Weights of a small mixture-of-experts language model, trained from scratch on English Wikipedia: 1 pick a token.
Below are experts of layer 7 (counted from 0) of a mixture-of-experts language model. Rows are named router (the router's row for the expert), down (a neuron's output weights, with its number) and show model dimensions 0-255. Each number is 128 + 32 x the weight over its row's rms, rounded and kept within 0 to 255.
Before each expert's rows: a language model's description of what the expert responds to. This comes from a sample of Wikipedia text that the model never trained on.

# expert 26
Articles after phrase openers. Articles and with, to and commas right after an opening preposition or date, such as In a, In an, According to, alongside, featuring.
router [161  93  84 158 147  90 132  82 108  84 136 159 103 140 123 153 140 119 124 151  81 140  84 165 208  89 125  99 126 125 120 128 103 152 144 121 141 148 188 110 133 124  82 121 108  95 142 150 156 110 120 116  94  65  99 141 209 116 129 142  86 125 155 122 105 128 120 161  71  63 131 106 178 121 106 107 191 157 122 134 154 116  91 145 161 172 124 134 141 117 158 161 113  91 121 146 120 123 143 110 140 100  99 124 111 152 133 112  86 147 164 162  92 170 129 155 171 194 113 131 178  64  77 102 114 114 170 129 116 112 128  74 110  97 140 133  84 116 121 138 113 193 204  78  99 146 157 124 117  85 156 204 165 157 152 114 117 104 180 126 138 144 141 128 168 145  94 126 134  50 103 148 110 110 134 114  88 155 165 111 107 166 120 130 171 127 146 120 152 125 101 156 178 142 182  92 171 102 164 172 173 152 109 101  42  71 120 143  93 150 125 103  93 145 157 111  98  94 128 170 144 164  74 109  74 124 147  58 103 157 181 139 182 154 138 114 175 134  88 142 178 126 118  80 114  96  13 134 163 122 113 146 168 159 178  99]
down0 [157 104 163 114  94 142 148  85 120 153 110 144 164 100 208  75 164 105 108 180 146 127  98 110 176 141 131 147 191 111 129 105 131 151  86  82 113 110  99 106 192 128  97  83  91 116 102 153 137 120 166 107 123 160 153 148 143 171 120 129 158 159 192  98 130 171 120 135 141 149  97  67  84 126 119  98 113 123  93 117  96 175  79 141 114 105  68 101  85 105 170 161 136 164 104 121 107 112  90 137 156 167 106 130 155 148 121 102 124 114 107 140  96 134 153 151 159 133 162 179 102 157 149  94  65 164 117  98 165 120 174 135 126 149 151  97 107 128 127 157  89  20 138 104 101 124 160 111 100  67 158 109 152 191  93 111 180 111  98 156 116 100 185  92 114 116 105 132 149 134 117 143 139  83 126 159 166 133 152 117 152 110 132 114 135 142 130 164 202 113 104  72 142 221 128 160  88  78 144 147 169 125 151 103 174 142 144 139 164 135 154 177 135 123 215 162 115 137 113 148 169 115 161 121  65 141 119 102  88  76  89  98 178 154 160  80  89 161 130 145 199 112 110  89  55  92  99 103 100 108 166  95 121 114 186  96]

# expert 14
Relational prepositions. Prepositions linking a noun to its complement, mostly for and of, as in List of, awards for, suited for, plus including, about, regarding.
router [135  94 124 117 140 147 155 163 103  83 135 142 138  86  98 115 133 171 114 168 138 137  83 112 158 141 176 159 152 165 114 117 125  88 121  97 143 136 121 143 122 114 110 131 123 130  90 169 121 130 100 155 115 116 128 111 152 127 121 126  68 141 119 101 113 130 140 100 103 137 139 172 104 100 100  90 148  90 133 134 208 118  89 140 128 100 139  67 128 100 122 102 113  88 131  89 141 136  72 102 133  91 110  81  44 159 131  83 119 154 100 113 130 121 177 178 191 131 132  77 130  80 128 141 120 134 109 130 169 123 155 133 147  79 115 191 130  78 139  89 154 137 181  78 191 124 165 176 132 162 102 162 110  97  96 149 108 131 172 119  68 120 166 162  82  49 120 203 151 123 148  82 165  91 181  92 125 163 163 168 134 176 144 103 199 155 191 119 107  87 164 148 120  95 108 105 113 139 135 123 129 123  84  93 127  95 142 116 132 107 107 132 130 170 191  37 185 164 152 190 159 109 102 151 126 134 106 107 144 219 118 166 177 134  94 166 117 158 103  95 204 132 116 154 189 117 130 131 175 205 177 110 157 128 179 141]
down0 [148 173 125 117 112 137 185 196 180 103 173  93 152 155 151 134  86  78 101 161 122  78 104 131  89  94 131 146 105 125 120  35 124 139 130 113 125 153 155  79 171 105 110  95 183  84  69 170 147 137 159  93 131 105 102 109 152 177 143 127  94 178 146 123 116 124  93  98 160 126 136 181  76 164 125 100 176 183 130 111 147 123  90 144 148  61  94 123 169 148 141 125  83  88 109  97 157 187 106  97 126 144 107 120 118 125 131 108 142  83  98 120 150 124  70  66  24 141 164  80 139 119 162 154 110 193 119 109 122 143  86 160 164 110 128 101 158 141 138 165 149  94 160 118 164 162 175 118 127 123 136  75 143  62 161 122  79 126  50 120  90 125  87 151  77 159  28 122 128 113 156  84 133 119  78 178 136  94 151 131 129 124 134 173 144 119 122 122 170 117 108  98 157 173 129 102 139 141 131 130 163 135 180 112  87 141 117 149 140 148 121  95 176 129  82 183 128  73 127 153 143  92 177 146 166 144 138 136 152 118 131 161 142 166  81 123 164 126 137 134 181 177 171  87 159 116  84 182 159 143 116 163 155 110 110 132]

# expert 29
Sports biography connectors. Prepositions and slashes in athlete biographies and career infoboxes, such as at, of, /, the, Succeeded, Preceded, Senior career.
router [173 110 119 155 148 123 125  57 102 112 202 141 130 143 126  91 122 148  92 177  84 113 115 125 115  68 140 146  97 186  99 106 138  86 110 123 140  89  83 120 130 145 132 155 101 135 112 142 167 183 130 102 119 171 104  92 118 101  99 150 111 134 110 148 153 127 152 110  23 171 151 141 137 147 123  89 193  93 160 146 150 148  82 148 138  78  82 109 136 160 137 153 126 183 154 106 148 142 127  33 136 144  96 136 119 139 203 113 139 125 118 183 151 144 103 148 223  98 151 132 192 101 109 129 172 136 117 148 188  84 116 122 141  50  56 167 171 139  94 114 166  81 222 115  82 141 152  96 100 156 154 138 116  99 148 106 172 133 132 144 112 168 125  91 120  88  79  94 134  69 141 121 161 115 123  82 131 112  91 120 143 167 154 116 154 152 156 104 122 125  36 177 133 163 175 136 140 136 117 149 148 204 124 115  99 109 167 154 185 158 118 144 169 150  97 107 111 118 142 115 207  95 110 120  70 108 150 125  81 127 129 126 112 115  92 109 131 153 155 126 192 117 139  99 198 121 129 136 110 110 135 133 130 148 122 136]
down0 [141 147 137 126 161 183 126  88 121 164 155 106 162 177 110 123 162 142 180 115  86 145  99 170 179 124 145 115 173  98 139 178 118 128 134 102 140  92 127 134 124  96  81 109 107 133 154 113 167  63  78 100 119  87 108 156 162 107  78 169 116 105 147 131 123 150 169 179  99 125 106 166  99 117 140 103 133  95 157 124 145 132 108  93  94 126 151 168  69 135 132  65  86 114 109 145 110 148 118 109  90 100  76 182 220 136 157 123 117 191  94 124 116 132 119 121 166 130 162  97 236 102  66 113 145 104 116 142  99 149 129  93 133 186 128 113 176 145  95 174 159 170 100  89 164 124  74 135  97 109  97 159 110  80 153 107 159 126 194 179 156 126 149 138 134 135 114  87  85 100 130 153 176 131  94 150 182 172 110 155  87 186 163  76 119 174  77 120 115  71 141  91 115 114 125  81 122 102 132  50 132 157 139 168 100  99 148 138 154  50 121 116 148 127 124 159  78 124 135 148 122 110 147 104 176 132 121  71 132 162 192 141 157 125 117 102 167  72 150 212 111 135 150 147 115 101 108 140  98 121 106  84 152 158 188 124]